From a checkpoint of a small mixture-of-experts model trained on Wikipedia.
Experts: a softmax router, a shared expert of 256 neurons.
Training: 487M tokens, 4982 steps.
Below are experts of layer 5 (counted from 0) of a mixture-of-experts language model. Rows are named router (the router's row for the expert), up (a neuron's input weights, with its number) and show model dimensions 288-319. Each number is 128 + 24 x the weight over its row's rms, rounded and kept within 0 to 255. Numbers have three digits each.
After each expert's rows: "comes after" lists some tokens at least twice as common just before its tokens as in all text. This comes from a sample of Wikipedia text that the model never trained on. Tokens count by the router's weight.

# expert 17
router:113143126112075136124145119133142104111112172116128146086116160096070168135161172111116111106113
up0:130103124117079135167108111081146113095119110124140182094132117141133163131146133115119090143157
up1:151149137138144122141157109109117116122076122131167152097094123114099129089160172157140177133140
up2:167113123083160114108147118120114103132132103052111112115133114114118156117150144115119158108172
up3:096143150185113129144131119158158132113113092137112136150121138134107145156111136120136132129135
up4:103162144125139132191098120136125082116093118108169131103085140143111156160138132107139111158108
up5:151128148181110124141176146185150120108113159114147164125103166123082131094097125121135123106160
up6:087135150147153179157088141102116122102093150109144168130126137128128120101129116148171094141100
up7:133137101147080122092125100141159132138170110101117127099128136128096150102125166140110132159100
up8:098092118149111147088099174134083144121166145082136169140095137149123119131097161136104121122143
up9:107155155089121099154118153121070103104151160072088135118135160099125184116132136145109138148119
up10:133143100132117154173133124129168144126113160134096177125132125114105144110170141118157134096088
up11:083176137111128154140115129128125138151146080121152107179137191174086157113127102127082146150131
comes after: "the ", "The ", "his ", "'", "s ", "its "

# expert 40
router:095154154179093163092138129175131158120117156111117139103108132132110092155152173126161130111118
up0:076157109122173098093100078210107065105066148115125121154119118131054112150134157111113138105071
up1:133113138172094172106138130124144095135150139140132122156129126077141163105102129131130123172118
up2:116114130135105120090140121126123168094119194146102135089138130136088095111107143106099108114140
up3:124146104153159125084127116153139125149124160118141154146115146131114117135141128098109137138149
up4:126134141139159131137099150138110090117119104121102132175118122108102103088123128141139123108166
up5:126115155096130082151169097143122119125080113137091166150133170090134157139160173132123142091151
up6:132144128126107125113125070158161157138108145085073121162111144125159147152113153126116127161087
up7:153107141100114164129112145137150175113121109076092128155112136134075148154120142139101106174150
up8:117132115134110127128151140139127124106112145141128121126150141142124139136100144100120136135107
up9:186121112092148111155147135160168147107128140090140139119128124122099144095148139121160133109096
up10:116147127136104168092098139162137122110147151113121133117157121150127145195139103142142112139173
up11:138140131187135149155124124136120164133132143099139119122125089141141147118130115169142138121129
comes after: "| ", "of ", "to ", "with ", "; ", "for "

# expert 61
router:105155159170127130137175130154106158151104210124126112139087147120125164145167131162154129140102
up0:177165138154097148105140135140131117139129157144132102127111123071136125124116118149175141160113
up1:106087103113131135130110118083111088127108123104120135110125150130137118165096119119084139107170
up2:112107158174103077162123107145134137130154162150161125084079165142140134156149107147120138101100
up3:093137064108128153149098098237142123121150103117129095151132119134130128122167148161121111133107
up4:106160085151172134160111160151105148139098155145079121111132133164122156121137112160160091130107
up5:107082152083129099157106147131150126119119151117121133157116113141137154161097105109181148134147
up6:102118192139156097160126150128101152171122158114134141142139134123167110132119138106155144147098
up7:139138173134153153132098148171089127094143121172111168157117119115140122122151140108121090176094
up8:098138138128150119136149120177103128151105095142148109101162140113130145133116093142150118134136
up9:133155163171129176134118119122096109141123129125123116157104085168147082153122121157076147089088
up10:155170146118124132115117138134134177139069140140107107119145108102163137107153115144143118142115
up11:122120165080114128110131152176095138123116157087128122122152156135130115100135134189113158131144
comes after: "P", "B", "M", "K", "H", "T"

# expert 21
router:130158108194107154098116134165125142108094155113096141096091119151117140113159189121150122114121
up0:111103135100123161148158141161092138153117086125073146127098160061143111104108136147109151116179
up1:135075109158108117144155144106100145114153115133136105088089151129133081138138119094136113110131
up2:100186159150132060140115118110094111108114105060112151121136121121122128098134154120162103149126
up3:165148112107109096095149106145101133127119150133082188131128131138084112103144146125100153109117
up4:051119148137132149190147150133075120147098176119126149100122086054130154155122129149129111079111
up5:164131065122114139098119118126097163126123129129103116136118076123115114116111125146125083123124
up6:147155102151132113092110126138157102102170142085138135141118133163096114171137156136128118121097
up7:151117123096082134118132090106122097133129144113151139135139136100062149143128147113114161076122
up8:130130120122143106103112109110177157135104130154131151146133166091070127114154121104108138118138
up9:125137116156141153107099170134113162109102108152146139119082143128141106133128083130138136129122
up10:132158150116120195101131103159133118149071111114101151124113143088128119146111136101139130137117
up11:097131130134118115112150114100160123065145146126141090089151159116124160104120141093094104146116
comes after: "the ", "| ", "a ", "- ", "The ", "("

# expert 30
router:100137142148143129096144130160132158119097169101118170129118131069063139136154157119148123099130
up0:124149128105172151141099132149106095140155146104104154115116142087129114147109129127131144179121
up1:121159124180141121111148089092149150090134125118127088128122134140130164103143110130121092144107
up2:098097157137124117118191172157110115100088150138139098110182115122123115120156148127122123128106
up3:110085089131143132097117145118129131101117137115124174095152120108131138142147110156152136125093
up4:131101112118139134104116163100131133116112152141104142070100138113103101116152130106141076139134
up5:147156113077136121108156132115144118133096074101116141123145167122124133129122114098138061146124
up6:146146157102121154150107125127117178071100149101117150121118158120109131153097132116195153150192
up7:101128106104136140105139105079142127035092161091143102141111149160146103146115154138134150134097
up8:108127132136146095151127158154086156119095092105099172143140090143131098123144136086168138135136
up9:148127131135133101128104138076131150127135118079128161125132105078120101118165133122128099140129
up10:110184132118176085142162117120091118150089143101190158150078097162141111148159116102111096092164
up11:146135123182137116133133112169139139146132093139114106136161172162115127125169135100141122102135
comes after: "'", "with ", "on ", "of ", "in ", "as "

# expert 24
router:107131170130123097107126137136125153117122154100117162063103150075072102126134156083110136131109
up0:156154125117127112104083154121119129140120149119137149122129170154180145132131191135166120131098
up1:149131124136159119160144144144155110131130123111156125110170133100092128125122108105117149138143
up2:119137126110112130118151109135126127110114135121148111136156111146115126129148118079194129157137
up3:087157086095145153137115146136158112105142135116145178122044106092126145093118131119122090120153
up4:168109121125166098104120134127107146117122136079107154143111115147137154116137114102165143093133
up5:118109140143154110132092127141086124129094148117119091120148139102102132130153143135091159111171
up6:112074117108153140073132165123113157086119135141139117155126093120115122145125102102163145106083
up7:126180130101091173120156135111107099136171121103120118173111115129151132114147120143131162170097
up8:149116139118126166160130150150144140120107139102113095130109150132139122144143128145138137122127
up9:137103137159148098158158160185107130118109138111111156138144144123116121174085106159142136139100
up10:097122129139097195119150148132112105158119108135149100113136156121129138155121167139154114126092
up11:134149144137129130145139084076181158091129105135093135128148156169199183166164144122097086136153
comes after: "in ", "(", "In ", ", ", "–", "of "

# expert 38
router:110162138164091133106122150142132135086122159132121143099101156156091115129145155115089110117102
up0:139114144163134124138138091131127128161117133110129118106099153158124150187149194102131150139127
up1:085125144160126127160119127151100109110115161120168139181130120145128161120132126141156072079135
up2:095113080146090126147131138156091138084124161165153141133124123135093150151129138162171102115124
up3:137123134133116132134128156165163139069111085123134143149171137123121146116178091095134122110127
up4:129162132126104117180105159126147117112155133147107132127153118118132148114093128152099166151132
up5:113135112111104085119151126135135130121095166111119121154116120133098156122134147121132079078090
up6:135093139152106108114205149144121121142106071144121158072126122125131105149154159138160112124129
up7:122142146152139138124141144132137097114149099110175125092104160134126155123106191098121145153143
up8:132139184167171130162161107135087104097113075111090137128101143103119186127146152098104141169131
up9:121172142113117138172155153125107113102101157078142173147125168141123133119117138141119148141161
up10:137120136152118123121141151173145160186105157130156105159145130166151120103147150161151134062148
up11:141143141129111175142132121145164123102153097132139125128109123122143141167149133157069137146096
comes after: "| ", "\n\n", "\"", "- ", "(", "Preceded "

# expert 27
router:136134178148087098085121132157134163106099160120124152054120139096086090147141161112137115110095
up0:168168122140121125134113125163154075117113147118129184113120146123172153115138135081146114157149
up1:098127123083101166094133137119105110145124188116109136115088102129112101126139116129152163095105
up2:137144126141093068111148146130101144124131122131122131089133126140162161147149082089148136119132
up3:141119121121088124133141141151136123116084121162121165093101138133084146143130162164120137154137
up4:119139176131109169093162159164134150136105115096129139102102158134112134138184141120164113108070
up5:158125138152094182105128084091133129123146115080116136128135162127071130136161174085122167110098
up6:128117155143103064135133141114168072088117110124157146109135093122125131101183123119141100093119
up7:115093161103109159129170141110121163146095140130131111114126110105080097119147133140140141094123
up8:131147159088127145142121102126163137121117180137139100135135133108113095178130141119107141146157
up9:109134094116137134100146131188118141122096146101118137126161145101132138136173144176153114114119
up10:143132131121137166071138104151161139159155154127085100117098131159083096146135136112157133111123
up11:138157117120133119122150119141108148096138108175143112122141156194149165146127146104130134081116
comes after: "of ", "in ", "to ", "for ", "at ", "on "

# expert 42
router:136168168112119143143114132164133144094090137119103161069103160160113129138135119140106098100115
up0:097103102169113149085133144155143129140099180147142114107167124115084132191123142124138077064158
up1:124157109136084141098104121106109117128098128152129167133125138093083167117127130107109064139185
up2:174115131104109139109109118130129122155087124126106163112145145094161140148153150123160157104139
up3:052161126109125146139126155140145137156131108131121157097125105123125156183147156094111140112140
up4:128138112135153113145131118124105134091111120114128092131141184103103104136137149138117164120123
up5:136146104125141171141153108102139122154106142121131151155111158197138134150142152115110086166129
up6:130141155165095134109107112144059079119163184116102120091119127128170129140130137119133133141136
up7:118133167148120133151127170110108110135122173133131169165127098103162125137130082107104118105123
up8:118115085142160160085145138144153162139104080123112130127137128147128115121130148138140116155165
up9:120147087122161158146092113138122112111132175172093121100150120161123198094152095135089143102111
up10:111137126161118106079148119142151170104072165082135145121102163135160156124143119099149097133085
up11:125141113163133121085134161122076091187134143166172141094112128072157122137145173130127153125132
comes after: ", ", "-", "–", "New ", "(", "United "

# expert 41
router:119142131132091164118143129135157155103113174138130134132100155120149100120137170132116124107124
up0:126130140122171145090152113177131138141117155159136109119111145144092089078167125154130123106121
up1:169148093107127120150105117137108114122126102113150106118098133154133152130128141118121169141136
up2:170102132156170143119148102144107134129104131132139139157121077153167110162163110142122100118123
up3:131113119138147118161083126135185160145106095131099165111137112130167105117129123129141130177134
up4:093124094131106105113190110162105150170149150138090143156119104153122118118148146084104118108127
up5:126122110139059125154138151153116134110096099134139122123087108129130138105136092123185106135135
up6:114142112110094114105120110091141150128094160125140126130133124118108093140161130104140142126123
up7:122133139114137160115104152139077147191110120129143133165144133151174122133110167120157096134132
up8:118120108133107106105152106159115090168077158140163134139080135131124108114121115134121139137162
up9:131141156129125161153150144095157123140110167123101102107133097135108096107134126161115130143106
up10:111130108164141129069079136076110147139105122117154166175120151191173079088151111177144151114076
up11:119115115139115095155147162135147096115167173127161089157086096158113134130135125112157166114137
comes after: "was ", "to ", "were ", "be ", "is ", "been "

# expert 31
router:124137123121109099120121118135138129117118147100100148122096146098126182141141150115113125130125
up0:104124116129114164128131147117094085120117118134128163151072112120131141142072137150074149120147
up1:106134112132146143132163107143121090120098150166097124139132128119110147137141120110094152162151
up2:113116117114086151092141121110146059119126128163096135127110146165042175167107097127125142114169
up3:130126137115103141157155136095095146115101145143120124097111085081086153102141095137152112131156
up4:092117139130109035142153110145116094151119160162111111126130116114108077177129149092128111145156
up5:156117107151117104186114135110132144105138143114126103095130135098158127125115124135143081134090
up6:140124092101115126158144128136124145114131116143111098166113122113150111159146124106134151154136
up7:145124131143128141112137092078167129161150102126076125156106167109101121133138095137147132121126
up8:114076089108134160111121155165150159092113148132144131135156156086148107133144185141111089122091
up9:116153097118129112133122106115118090124123126152155147144086133097123158158104152097132108095167
up10:102094131090125125131116151118112111160142128139110114108142149103101161164208165131121148105112
up11:106125116132115126167143122137119133139117129150133130153140115133100138168128129136103147113127
comes after: "the ", "was ", "The ", "his ", "s ", "a "

# expert 28
router:111145168131090146121087143134142154104098176104098133123118146119118127133162134115125110099094
up0:086157157117111141074107106123092133136106156098110096134151143148151129128119145137090093129108
up1:145110133118133093111154081113086118129132080145137121134088132129135140081131125107162148127111
up2:141140114145097160081119110128103153101107140120087084110156149129155119113164155135134129116125
up3:131115172137109148114127143171112140118102155106119154128150152091125145136138160099144148150130
up4:139105106107151114144110132145094157135096146166132121100123152125123136113141151106130103105134
up5:103118107132109099113130113140152155094086119115088180107139122146150100144102139113129123163102
up6:118141117113142117115163093108145131127127191141166132106136140122121124117164158096132154098150
up7:148162097128131113121148122173128154112149115144114126143119123126093131126149155083087119142170
up8:126123133136124119097093137144140124102111131142079133107129148147148154147180101130117165156096
up9:130136123126137163103124143143167116128099153129129143159152163134141112170140170108141132146126
up10:094178117144140134137091087129123110127135106070112143114111146130093145178181113141123088095119
up11:105143173175138104109150099157113098082107136142163134121139143093123131123104103126137128097109
comes after: "| ", "is ", "was ", "are ", "did ", "'"